Experts of a small language model.
Size: vocabulary 32000, 73.4M parameters.
Below are experts of layer 8 (counted from 0) of a mixture-of-experts language model. Rows are named router (the router's row for the expert), gate (a neuron's input weights, with its number), up (a neuron's input weights, with its number), down (a neuron's output weights, with its number) and show model dimensions 0-191. Each number is 128 + 24 x the weight over its row's rms, rounded and kept within 0 to 255. Numbers have three digits each.
After each expert's rows: a language model's description of what the expert responds to; "comes before" lists some tokens at least twice as common just after its tokens as in all text. This comes from a sample of Wikipedia text that the model never trained on. Tokens count by the router's weight.

# expert 32
router:121122140139113131130126129176155127157111114145118156126149162141119156171178125108148098117156119148142114170104138100153134142122149167151154114105084121108138135112090128100128087141154088148142163112147138083172129124124170110106136156107111155155134112148105117142120144128099118137113165099157145163135164150077148124113177168113076158114113152154126180103097103111148074142127103129126169117144130145120111145107148105111161118125159148120119120115143130153151120123183109132129107151101125124122102085129119124094102092121142148154083153131084140122068082117132158106
gate2:159168102163113130124172147134116155129126147131130140120133150075106130105105143172160172094148164106112146128166107166149138125123089124095105180125154115126113101158124122118106114132110110120134143109124098146145144166126158106097110159150131087139145124110178118076137115151135151136132168153130164129106075129169111143142140126109141142160141113129100118108137170147128147123095093109131152141143149109137175121107101152092100115186088152132127136097109106177141126131176127156115128123159140126196167148127103148095141106119134132156169133134159166140135098126130106147
up2:103109145141185128137083102130118072115110094144124169107126128143179154160153101089142096164116116142158118141123134100122148153164147124117158060157122109122161166087122114141124135145120159154077092153162141126110092103149100133157131074095159173105122114141113136148143121136118162138125094164119126118150174115117171107136103122124117124107128114109167165154135127100137095133138151134147119107116108153131119153116152112113144131113134099142146122154152155124146124105073127101149163117104135166077110116147135097161112117123115120116085130104144105107131132136153179098
down2:124130153133120158125195142138139130129100141138150143142156159088100158100081174135149132113099137162096120138142118148110135104084089095118165154119119124106150159156094137101135128120108122139107141096115101131134154145111097156150096167151156131084164179091159127094095141107128106118146144077118136111140106106158122113135110146128128157161106112163120153162148151134151139153113099091114117160144135113119114079135129151143141142162128146116131180097160084142134087132197128122125116106167135098151149125135097150120113122151114156090165148140106115117114116158168112124
gate3:158142158136145125124154144105129133111118128167162107143110114152192125116125104111139165120087157117128104110105114112077125157125093087128150131098127168118123112126104127122106155131146145100125155153131101122115148118132130129159100097118135083157155124119189140114122063116139112105108111121135125167147157159128138175083126113166144097159094120092125109157146103099118143124139156109103129125154131162094105154118113107150151121120121151104136177087124203121122095125131137144185137092110125165109128120128186142130118117105154126118167084101105116147088144159118122120
up3:152126136091125090117142129127117136097116090151107169146083151139124101111146133122114147143061142090111126088103088145096133122116149120106151139126123156140150130120091142126120145113173151141116122115131122117066141101114077111130149111154175099129145102094148103145114159177123150136090143143141155150116122168100092127168143183145163140190145123113131131123129116145147137141149103114116115055153143117121132108157118147133142161131078132153161161118140144162119087150116111124177144109138119114141182126139143104110147111118082123149156181152114128106139125143113134118
down3:119148106118100089139126145118118135090084123129119147145138152144130182099130100126107099145120121111109098102107116150117135170048118144135130143119115136119132143118118127123134099158098128109171132118143072153127126087132132133128117098170138088132088108071120122117137177137151108150109123120104128138146149106167133126110112144158164098154143152103155142110198120110126127178148150164125143156153149151122118083152151157099174138103115115146092174139144122164121129117128075180138111124113113130102152115107152141157116127141131147115085155121121150150179169112105106122
Periods and closing punctuation like ")." and ".\"" ending a sentence, including year tokens that carry the period, such as 2015.
comes before: "\n", " The", " He", " In", " It", " She"

# expert 33
router:131114146136086136140094137183137144167119128166077146130170145141124157153138163149149104126139114121151111135091142123144162125131170154107151117097079143131104128111129145095138099152132087181138123130157123088143134100145163134150133160100107177138152114148160148126171126099103132129123134125177140123110121098122134115148156164173101158115135143110120142149092100129135127085149120131157133088185140105118126134106142100127162137138090151159135144135133151166139157157139124139147118138116127179150067087147127145086126119141094175093098144132100129123125118075133130100
gate2:136131133131106170135147136157120121150146118109128141147110145157153161090136107127112089102133132086184179101138107132083122147189104127093143094118125140162135132180114101112128139138121150155132151130103104131118088123169120105177118139097131123159147081150084129128109119125164183132109142162144147122113113171111155137165158138139139161127163131167137130131126139149113143129110173147133167161069141137143119154186133148118139121069076101141129149113123136101130111132106125092150136156110121123096124105089139111125121153165112138113072148128129131109107107142166133124
up2:093071168158113128126101100148086125110159136159164092118157099080101091088156134114108139099123123105127084150155140089149105154115159081143112131151110116145139101116161165143146130102111115107116139117143126105123155145127126168114127113128124137081134160128166139139137141146101107109121113103146110130152141158142154138114127140162118136159120095118105128087132113108126158162106096143128121149120133136151173178070155147135094173110161143155142116137091133172135146134063141122162109141147143143129113122130141107142116114130183157158161156108090118106133132120086096106
down2:155143120135088107119108102112079109115112144151094114132146132096157094087155096142132144138123127136135163104116112124122099106123101134085106104121125116121113142098146152132144144119135107093129109141148153133121106100098128130089124107129144169117101115116093138124165150127124135122090108099130103091108064155162122179063107153125157175138179164120116158150156169099129148104127119160153145116130156091136141158127128125169067151081139120165141168147130089157134134120075120137154118099110148096150116138122121102145111109163154142142125162104153088144125143152129096122
gate3:094150124115094125112163161135155108157154127147179145107151159125130150132157129155152144155140153144121097187130155134163087133130106121120129125115130148135151137091109150136136119081101077125113133142136101135104137096141125103160143134120128143104150153148128139133125124104094099139124127141160136124106159133101145165138149126144124123148115106156086174141145127103091139197109111136115084120151079173142107134126168110127151137099099064160133128153151152166085128170150136157118151144106096114169178106118174108100142162135156136103135134111178141132156144147123145154
up3:160166142137148140108110117120122149109171103169159146127119117100130131155114114109104120150104146158116139139148149115152115150136099141107117125091089130126142133126110102113114166114129128128164164175117106177079142140131071141117112098121120149101121108128151105152099148131074127158131146144146118086113122148112105154116103095133126129087122128146144128123183110126117065153102123145126131129146089177087116103131138132202148115149101067131128118114135165154113102121129162141121162142108118117158088126118190149074156132141127088132164150121135165149126133146149143152
down3:170105090076111116139151159128125097119110088106120155128123120168124134133163117146101126137104125126109096124149105151143106093124113150095098111112153140129144137121126116131105157150115177099096112152121136108105170131145144103148157146101121140127121120132127132088100127136109196120070111117088144160128125135175132129120098151122146101171135145139131152079131125139142140134135135149093112115097139131157125105161119128121188132140153112116136162113108098117103192110147124131141081133108098098169177121101060152150134095160105114136109193149137124116109129131131168152
Party names and political words in election result tables and politics text, such as Liberal, Conservative, Democratic, Senate.
comes before: " |", " Party", " of", " hold", " Democratic", " Democrats"

# expert 22
router:114150124126093144124127136169185153147112154131115166122126150149138150148168121117144108149169103137162146130107147105140126128123144166130156121124148128130136116153076120116144113148142091170157137107120118112156119099162143122164107176123074165150123097168113133125157151099111146144161138112164146151173163128104132102102153139158106184114099107155128140147115146152141100121120118105162157151145114183112092156129155157164158115106118136156131155111153172167160136105156082149121121113117149157106091117170145109144103125165135131120122149138111090140131085074141120124
gate1:104150168141118133166073148123115130123184153156133128120172135118152114193145109140124074096119168106092132099114149147143128113132153103150126141120149103121126109128164115138171130137115136184115119147140119113095097089112163137142128130122183132156132146090114131142134158107133113120146174142111166095103143159141132135135128129150153079125097137134171115113086119132105134124139121123140127108146145120135105153149123147098129122127096137084156135110128114154146144109096096149150128134111102146169165146110123162093146151137081087129148072095117128048125152141119113099
up1:136120117158162120139081127142122122186188123140115121112114129116132103162109125160132127148110170133145145137108171144131144158161152160136115085062154147178109120130121136117116124125084125139112108140160136129144124099130161151175111123110121165097156138101129102142124132115120119147135112102142136166135116187153152106119110096159117086135076107121170128112117144151128142107100122115168172138148128127110155122115157137131128184123144110076101110126139152084127118086097116183134156118114130174129115138132119147078091126115121092141088150094117138098119133095094143138
down1:130091142167121181111119125118107110157121114060135121114160177120158119117128105113114157184114137122123141135129110111142114116113139133142138091174116134144079118118146194169111155159148139144153120120113090121136137125105107090120090155145143103138161102104080142132149163123150121131121108124127106122117160144111116142066145138130104121150150121091047141104122173129119125106158126149151172143125115135099159140141093088115091097126172135113143146118157119149168101134140124108149123136103086116095111130134120146155132118150103139128126119130101133181097127170146092114
gate2:123102155152151114131111123129119153151159087154166121123145122098135149143123110132157094135112176100138126132139183141145145147120139135134164149131139147118174120103082150113080142107107118135133142158161145150090130169113150144107143130135131137116123180151083131143146113121099074124102108125103122141151173152122104090080161134130099150101141148074120149093094128115103072138144138106134127168120138110189096161129146117108138147094171080135110129084138157113180100113134151134104123094131093124109140100125151139096158142122141115156099117117138114119128150156171106148
up2:119093155135122142149076131129162151101193146155129101156160101117132174142113106148177088146098172091115094148106159128092129120121137128151132131163110153136164157124113105146104115122101125136098104145127187123118134116106136140141093156133167140135161164135160163146173133132111097119119126154138145126120100106113111112096154121150105138115128163139079175081134109160111142129122145111145155127113112119159168183129099120099128134128121068122087094115131168151144087123106128126125121124164110141125125146135163182118120118158107112162112109143138094145156115141097134132
down2:165064141115108156113102132155116154111142107144133149156168128103147166138149104162153151133110116100142149177131156081152100116123105217147096148139159141157090116121141128157108175134124102137112117149153165138133108098164100115163124137139177159153082106153153117108149116145128134115107127085136111159130108150137145147128142102080097102150160128121133118141159125123121128141143120157121105076103118135123162135114100153170116127154118161102124156153129125124106168108124078134115094172119157107103123129129108132128159089127124134146141146111109142140110129104128179165
Connecting words inside university and organization names (and, of, for, &) and education verbs like graduated, studied, attended.
comes before: " the", " University", " a", " Law", " Technology", " Public"

# expert 18
router:109095153159116142133137122134116137162095144151108145129151129116109144184143162145160148143130132174148130150113155109128155131125155149146171107150071116121099119132111116104118091136142100150134165115149133107183145090135160109122103164106111151121128076139132101091148160095113122153115137148162142122144146130115152113146171144144110188098111120121099139105115088104127109086165094142135147143183133141118119154115166139114162128125172145128112123169171160140117136113142101116130111119100171167116112112168155154105094078111157170144110115150110125123097082114148127135
gate2:087135120134121142128120101115127148164136102089140092099133120128184108135110134127124141192095178119099109137123141117118136097088148148167106103114161117094157144113143121146087103118120088140147114159070154157134112101093151141129115135125101146113142130153093114121139092146088143116096079131154154107105133156149116131106178130167138207128116102103127140107156155142130149133156138124093089129155175159102099113117106118146119130150135135146095098133113183148071119120127099162145126132122133128149152134089127094073136094116131106121108158135127129157112133117134123124
up2:121164095116167153114134136135081131107139115135084127155128099104102129129141140113118127081117135090161131088135124142131091120177120122135185120119131128161088142090100121120121118153143152139132120140195141144181144137109166139133106132130108115115154175120107174119146076134144145113139132158107137105142126084138144123101118172089135128165118144098144112147166101131110109132101112091162122155124152099092132127114143138135110112172162120119150124110156092090131153127154079121140144163123133182141118159118151167139106110127128151162088159125119134140110121130079188106
down2:092141145117131140161092122127120138148161106113146101091102090140138127128125091159088123126135136126168107137182133108109112137196130113120107132151162144134095141144153149156136136094109115124140120109174142124128129152141129110155109120144123137103144120135136102147114119138141109159134168121127116105162159136086072126086122115136133132133134158137129113158135142109134129149127072125119077152140175121128146130109102089118169178110111132073119094127149123114149135103085162056084156155142130097137143109166079111119113124169102180125159113132184141146099138113145120129
gate3:150118113128126103110123145114136162110107139150142131127157118115119111153117152155110125131101162141139127126121128137150147124129117108149132089128135148121115126091162150135169143126146139106137112149189153136091119170153171104154164115133158140144128111110142130092113123107132122100145155127171146131091124172102140153119163094125123117103081100127111139148129093079169132125077129113105129107142139132146101068160089112125128137089089135130138079105073101128100108109170179182115120130126093114160120117147114113140125165110155094117156146132105171054137082130152142098
up3:129102119112152101163122114122105133101121160151138124162145138113096121105130149122108122123108145146144126121139115101140129114162123115145170164126118152110107118155146128196119151078161101115151095138169143148137122131166196140124168135150160113175120109129160093116122156099167137083100163129162124149103102175107153108134164108111164130110086123137103129154163104115115119145089104139110123180153129147150103124164137149110101106130117141121165120147107079115132144125182135139063117110134111136140089147151107151115125109110115132146130149115132148100072075114141127115
down3:140117128101092154123135093162135124140102146154119119117104130164141156176178151157145131114152130162087159095136109154117161139095117121135138107131118100102155167094129114163093064141169100116121150131137107150143136103126097091071155146176113110133113125127117085130144108126125152167132106185119147137116131125137120123142137151161193127160116155133156102111140123135098137128125120090131112123078084160110159143107116145129101122132155135115145133160147106129152098129154168125112121100135169119113126151135145152161103110140142132128139119105122104180088073113091130171
Closing quotation marks and parentheses ending song titles or names, often in track listings and tables, plus some cell-dividing pipes.
comes before: "\n", " |", " (", " –", " is", ";"

# expert 24
router:135125127124118123132125132139157140136104098156109159117171154117069159141147156139155107145143093159153119139110143094144150148133146169124172105164103138110108100160105102132122069123144108150156151112167114105164110118163138136107098161131134149164146096150126115099169168110107139128130152102175163142146151124126143113147158154157104147083113166134080163160113109091137112087154114123144134087162146125119123170122131107137149129111164181120127130134153182125153138135168147123133095129115121144141115115144153114113083109130150164136120130117094117093084093100131171118
gate1:147106078086131127115166096111099108100127145094123095140155187104128114148151096131133083145119190146095131181141146150116095105138107151132078147130103113113137134098141120186121129114121125145115113159097097079135117137115143123112126134155122119093149172125118101152113129131128094082157111138157168100135129123093130123127144102094128114123118107119102133130151070119108116133148146126137121135126187118099075124116113114120142117101153123128124135129122135089169112087141107126119118141109139078095135149166115134099131076182113121147166124116125173139093104168136113135
up1:101153120123158150139120118133085159143117077144125145123125114105176132138138155089133124126137110144126129118048137098143153101137155121150141145130159116120118093146111143069147159124137128120117151114131154189061108135112126114099149160097101151139115153130142155094104186106151133144136085145111099119120103095129150172126139126113148118122159074121153104120141138187176096129125123161112123108131081113146117130057145138108109154128128114102114136114119140146100146113116150123160139118169136155151131116130146138135101162102154161124107118175154140141172156141143122137
down1:138137107091086151108150142139121149096138176084135180133126129138119157108131149122153095121137144109079116129122116110118117131115118087155161115120202117183092113130111123135159177095110069088116147093121116137141114139146112117137130108134097134130141144172131153124170119121128113136168127100125117114167151139166114150124168107121146134134149137147145118135124139099140128103109113111126158133110141116118137149128115149141183100128138127130138141147147145113184142150145153166137136177096096139104144110144114113165134183173139113071092136092165111116122082168169127131
gate2:144120119144124136117127138160183134084148119175138127118179154146056146135131140122154138099151099120120108129118115141107128127162094086094132095126122107143105091153126137161134135125106139113153127152105146145098109133131168153106122093149136163130111170113182100112137131101058124123127113119149122085076139179108164154141133142151114129124071142133135121103112150126122117107161118117131106119085210139143080093117112134128122085180154135126161134133124108108140140136106149139113109135118146144160116112098182098135128132136157127155134101139094141113083126128127121123
up2:119130091117166113107134121124117119171143115143121087112101124134097085123107161135154083145129127149102134133086106125145109093090174099084114152138159149117151087111131139088123124132100148129129104165113117191129106122067140122095112128091159128143083135130136116110105130052117131141132106099078086136115126131156128130120135169108118181132112081133099124173160147160120139142108117157132146158115141123135201134144130157119131109166098140143129150144103117157123147139121108111097096098121134094157150121136123156134145127135110133125183126143117152120143105142153136084
down2:162113150078121158123117130127139110114113094127157127135134169124123131135158131102105096155127093128140160126152114131129175176156113125090076125111132188113151144098158133123126099128105148098122108155114133117087130156113103117170162158120173119136120129123108102132169095135137133176115111124169134094141135149133122145136161083144112117094125089085138133098158107100131089125132108166126120120138144112108121137092131153175123117129189138122131145110115094133166086102126130153156148148108152149190145112097148084118102147099120139169156143141092128113176138122123136166
Three-letter country codes like ITA, FRA, ESP in seeded draws and results tables, plus the surrounding seed numbers, scores and cell pipes.
comes before: " |", " USA", " FRA", " ITA", " ENG", " AUS"

# expert 50
router:117109139116123122137105156180161128112124134137127147127157175131108166149120137105142095172142125120191130133117121133134125152129122132108145106136147120131107072137101113086118126114142102196119146130146143119161134068155164172129139160081106179132143086134131132125137142122084149136144152129175151149173111117079157094136152170165086133141088099165116134110089133117141138113124120168166136114143167116155110159122139123144189169136119126122146131107118174121146162131135138134150131102138129139104090117138142139162085132133126144153131134135117123141072089119134122106
gate2:155149134110138118098096136122166144115090075128163127160116144100090153128106161134154124127123118124118116173099146134090123151132147135132083134113110044124156131098168158131136136110125133109124115141120042109153103138160118132062135107146149098140171123119146180093125103120129119114111120117150101146107120130121121174134074134108148134142119121142101150120155160154117107149093145143152130089152147205136154089098137107081116120132118130100127119140122120102130154116125144137108153152104137138141129137132092120135104126119161106119078126161137120138102141166159118151
up2:135158100095153120123106128125137127102152121096120129122088142122114150172141166086162136174152132089125085166134101154113129166124106116138122146111113063146096140099139117131137133086154161101131104156115125093103130136129109126121124133161115108166115151163105113117136157105100120121070115115127136157128141130131132174124128107113111090142155106134121160155155154149152096102139161164122125115128178140109145125094128120083106122107151134138116155164112145112191140116121157135145152152132187147196140132167127111146092096105125129113131092134133149189111135140104142168
down2:099138131124129113141135161166175093138104156106128134104134148159166118150099115098127140132174105137101085082067129125130143137163117107117143096086139143172095152139105118148122116161149110124122114131111107156135105119064163125113111140145098135110098118125090154140105113167151157149190034126100153143155123102113174161120127130100120141121154127124144126152110084139117147148150121145130108139118121125103059119146114158137137147134125136089140130109144124130157150149137153110129136159149112120178134145144125156164109122147137140159172129080133132145113123119131132160
gate3:138113113112080093118130131207108113077114154135157129156095144139116119142107135129143150110158133125132129173102132141088103107090119150163167090103112130131114101155156136180126112140130114109155154096129164172117089092126137131092173145106122127151113135159128098140166139128108134157120099081146123121146111134096108151139112162092148164108099110116133094148110148133115126127108149172119127106108114139114127115134093118133136145160151125122156108142131168110126113057128120142136112122114089083056124132136130094139171111150096095140141138097137140076113131130123150149
up3:103138113138197150144116113109149107129108140113145081165119143092137126130118146131145091136123107109153120128139130118169132158168101096182154152098149103117156133108159078151146116139152179110103111132146159140081126162156134193157107162147100114130124164110126191122113150159139145155127118127171133121157134163107149114118129134132149168150122145152088173163122144109181178148146127119160114138150178120137115103116145128121110146132100152111114119117135131144187151164114163154125170108138150137137139140100119113118117116079104151108130121135120151120126113134161113137
down3:114130135133113110169114131128151124129160132132092112166140085140120152098117141120144148141114115142087148125097180123123126183107099107090143129107096166159115137124140115151145115121139127099095156129110126158128108130145167097102150131125096167157142111162129105117119127103142096118131105119125154137180141146067103145115127116106130096100156138121142135113144100121113116110136111117105148169130108134115157115131148103136186121122150136108115128169140127127110110165139096082144156113129146137192149141168130182102168107132121095113153112107106175073071131087094184127
Prepositions and career verbs after he, was or who in biographies, such as by, for, joined, appointed, won, and South in place names.
comes before: " the", " a", " his", " by", " Carolina", " as"

# expert 1
router:098120137137122109108140127157176124139131097200129170128152129193100139159133135117120165147123124144134128126124126105153144109096102119128171131108117123139111121088118146104146094148156142141145113141149136101137099086172107107108124170121096145143164093145131129147137125104128114084161127119136115110134170109098169123146167151193075131124123112133155139144123116102163100125094108138100133126143153132111093105112121120129206097137121142128096124133135144128144138147146144171114129089097162182128130103104175122110112115156124151127086148096105128123075114101119136089
gate2:120112129078095160140161112123115102140111150137121138147107109174117124133160152123157151132146143133119160151121155177108139095102097125114123137120122126171172117115169152113141105180155122175162125131123142135122097043130115125134139115122128125112175163120103109170118099157121069114138143114129134098110092129100130113121118137124126136164125150146188116153136121116122076105127138156120116101136151120124122110111143140121145132147090117111132164151159123118079092142107171095122148118079115143107142118172189169101145168126132122136102120133138153167127100148120179133
up2:097142117121139140123118184134169122148130129122129121140129137131115140125093099160097124112133123142139101096137083076146128142132142121114099127161128128148086154142119138164094122125107102093109165142176141133136176161137127154129127112147140109157097100130129151094126135126082137117099125149098137130147171097160116145168175120106107112110121115135063174067081106129138154146111110109105127125138131099148125176118112149141133095127145137191105114107140161117135153125157096155165074142160155118144087142110115088143122101132113107096139134132095098160114174107108146103
down2:101121138126129113111112151130116162126177113128091171102136128136145140093124127102101138112121113133152115139099085091162112117088144104122114139118106057131113144121144149160199168096133102135137067139132142132123120098132124113143157138089121104137159148131113146143150105151081095170157142105143179113116125124082137157087141160114142145129095121104164147080118151098098120132113100114118113126123103175086151150148100157108111123127103166128105155171154143106147105123126169103137160143155101129156108139103133112100100106139115127108111094162129116107121121120101112082
gate3:108177090184108033150087180117143158157118123129138138068139145132079105165124125088130112172109101115147159118123175141112122104111113122161134158119117138077091085145098151141159129110118140131127139165117129122154127139104127125166138118148127154118120119109123090129126103090115108149152112105118133127108166143105137144166133099128146145115123134125152126132149114140136158152162133158132157146159142148129095153147103128111170155113181143106102113097106108105112110118107118168091123135194119137116131149134128163122114144112139107120155130120154157167117102160130139124
up3:101120122166160103129134156137132127108120133111151114081148159160076137138114093152124111157130137124135133109125156155063134131172138125164102162148067096136121130179105110165118123148131122172087133165109171142150122109128121145116146131133120110122082109116134146151105119103120102102166085119114146180096121124119109112160139112120143098150087166129149122125134123138149088151119148107164149140055115114133134127141104117144156097134163123147162136114100107125087150144141135148163160088156068122131153135138104098156116129135162120143136136169143142127067117140125115132
down3:077126131157156132120151102125103166143085095091150167122134116109151144138117119124118138154096131126081138132130139153161125140122136133119145066140101126142142194073136119127110125129073143103114130117094100141123132160082136148121103149089122142084131145089123139157146129153087114122103084120103136150127110116144126100112160114146120152100107115106151124145110101107081097094129090135123123170131118146144174138144122145161118096159131160174088108076155111101160087087124135111137163141070137122109136137129133152142106135146148140121100103104165120154124162113151113148
Words opening a table cell, heading or list item, such as No, Yes, None, Vol, Ref, See, plus word-pieces like sus-cep-tible.
comes before: ".", " of", "ing", ":", " also", " No"

# expert 6
router:130128106124121134105117151151152131121099138119111158153157193148137136122163142145141150128155134154176176162113153085157176110112151165149177126112144155083125123114102116137135056150134100144156164102097117074162118144122122138146112126128098129118119138154108131132161125126110119129126174072116117098138147127097135098160170143154079145131157107146144123120100116085139120133117120116160146135178121149134104123142162114155148137097127140125151181127103167115154121134162122162161091118094159127147132116158142158136132106157109116141117159102108120151106120105171102098
gate3:110142133120132137106107143116121125087115109135106142143079135128095108121170128130095142172103098110125126117129090136146147129119160099130126079131102149140110154131103142119098109095105099148125115145127125114134130147108111134091139138153113164123145113123112133136124134100129153094074144136164117120155098152110127121142127141140147131140130118128139129124114118096118159142171131190145180125184104136105120181099108131149131110104130090197122136130139103164194188144135149148167111181135120116147145097111135176141151122106058142153177140158177133145117140097118126094
up3:167103135087158134160120115152147138139130170149109126117083103101146139191085147122089095145156160115142137138107143132137123178083112144096122086136122122125130145144147149137136136141123127144150116120126127082111111125133127123129067090133150121139171156091102138101132120136088088157168114139128067157119152138159082181118141129124150094116095145144150126118105139127086169120071132141118143150146104111144148156099122121134157107109120077113125126135124113106135133144115146134162170121145106150150129129107133127181115088187148098133145141152126103139095119099121159151
down3:116138135136157098111100126104161091131106116087096117146137102138075123134140085134099129129141096116150136161117150158119147141081149101119121122101119099147116176134116154109165093158095140106175127096140100177112147099129100136148107131137116119104155100150128149142126097127102160119127125148136083146127152148099097120142157122098063149120094152148104105114122136170158195140158064088114128147156088077124097110082152112095152112132138123135140097125135099138141115108138138118165115117124115138131132148118183143147134119076122129142092142119125143133136096132138166120
gate4:104163153093130158088112140144104136131107161151083113139129135123107112118088171109156146142100136116136134128133133180101132105089145101123113137157102098113148131108141120136108135131183146158126128145143091094112211137147120145114127107135142129117137123099115098133127111125128141129096071132138122148119130131054157158171151141112101187136128136147132119131151091159109174150146146145123125155142120045128143153134129103134121162147086120123156067110094103131155128118095087094126159151122113127126147146092124118120153086117125117135096160161128106137135129136108143126
up4:163096127177146127113101130094120160148116146121148132131147126103147146109147099128132159100134102125171123136131127151147191132135171108092189111128123181096143139113126117127161105141139119149118147140123142156131100117145127177130108150116122156140116153113092096130135122129112110126106115110134116121140134148113128065141102112116092148121096146113143184096147098125094171143129143116123112160107104120138121174122107104151101176131122133080130160171097092147125096148130113122141124134128184166160137119108086140207126143121123125140156145100133134138131141054139164131
down4:122111138100150109150163139170110160176144087176157122118156147087116131088092116141110126132114146177139134160132101156109108142126107146122138109124102103099103167111139171111173144106125135113128109133100151112109103108138133108129081100161142127133152129170124124150132134080133141151090172149117131147133113130106183160105089126123108166098121134147097119164151107149100112123121136147103118132100136171122148079088158137134194091141159191130100129122125150131138096163161116132138110127132096135174121152109136147152151126079140138131106139123127128141127083108121150097
Middle and final pieces of English-style surnames and place names, such as -ton, -ley, -son, -ber in Rosebery, Walton, Gilmore.
comes before: ",", "s", "y", "t", "e", "er"

# expert 3
router:094122132129105139136128154157140130126107117161123170121142163117103128166150153161131116150117129171143114138108165130140128150158132142136179158125103137133108095123109142150085090143153126132176131126139155120158159081115173086143115151123107172145121115153118142122159153130119164122128160095166116147159152121136161136142132163149088148077129121176102129156081123132132074136139125116153117151187137141112161127069177136155167106131175132134093162141130169162103144134144133118145120134125125126154104118162158116117116093123139189127100137144104131154154090134101133125
gate2:162068117130118126101131109106119158159177145134153146169106137159141093138200116164111127113129151114166118123125133090159120107107166091115153105121128173103171120102127140138139112122110124170150160127152121126123109159162182148155122132117152131160122116153138092129121148140090138112102130062129133161136087102135131144150115155162143131084141146124128106151140123139122103147069182140144130189113146133114122096078113111138144126154140147140116156143162081112112151137118169153170114123120161097152145114131125126151130141123128151149124110093084100148139125132130149140
up2:098146152136121170178121141115142114136098086106140102034151150080111161113108121117115114144137107143081113121076075136106114193128103155133120121126130119159095122144123118137142119187174139146079120112108118123118142145090089140095126112105092126138167114151100134123119144145152104189117114152089107101100152163105113109154178110102096138152123156118127123102128161125138165110108104109125145140140090109083121147140139132121111113117107152139158105122105176125136102154103103108122122153119107139119135133130148151113114131146118118122128135157118155110118170110107107139
down2:152089123128144156126097088099095116141124153116206128154113126083124140176121072091078120080169123170128097171134116158109118135165108130134143110130113129137149105100129098069153130117059124144136125158074107115129137117115119094133080143143105125170091121131118111106133134125132113079116126125123142115143098128110124159125143135111111134146133103122111153131109142126138161119106160160161138134165099137116124152090169124144113130128152127162147114160135133075090114098160147120164097129164149133080110109133119133131115138126117127128134095170091109138124125122158133100
gate3:079120127113117093123113104140154171179128083123110089099121113139115128118127135131120115119104163122121089158138168143124085169094099106145195158095129118128124114159106148097131140093100136094108097118120166150111138132133159096153092162129152123137128132114145132132146120092109125076146119128126108132108140143124074095072138193146094130087169136086087121138141131161128134133109130111092142138142092124158137098114096168112126148143107130157137169111143098127098122133102145129121129153116116115176079116102126123158124139141126143174090147125149109129133118112174139125
up3:150100087165166127138125120119106149148171126109107108154130119127151127156136158160125139126137126087125162110120141119129127163143113129138145143157128136106133112124121143071168147170145126143093151146123112143151124112087121142121109139104126201165151119112141103176116142097130092086103141123096126100126115098103080152045092161104154169109169137107090112123097109153148133144105129144145099128136147143142134160129115115129116147129099125142128116158121160108103133149108127145144108211099147132150125128144112115131100112171096141117103076131124147138131096125089147171
down3:123124087115120113072154176151138119075104118155113130085128154134183059165135150159105165150119135149143111122089122116094135117119140104155082134119127136148140130150104104134099177116122136132137110121144124141131100125142139139133129149176137112122135143141075185095098151108125140140172141124148117142111074121097144130126135110142117114113143120108149146104169097117180115165115158153064171109188121119127141114132110129145149102126173122136121131132155112135125170125103111164126155114146127105133131118109119116134125149119141098143165144119093081136128149146125161074
Pipes and semicolons separating entries in statistical tables and year lists, such as census rows, decade lists, and coordinates.
comes before: " 0", " 2", "s", " 3", " 1", " —"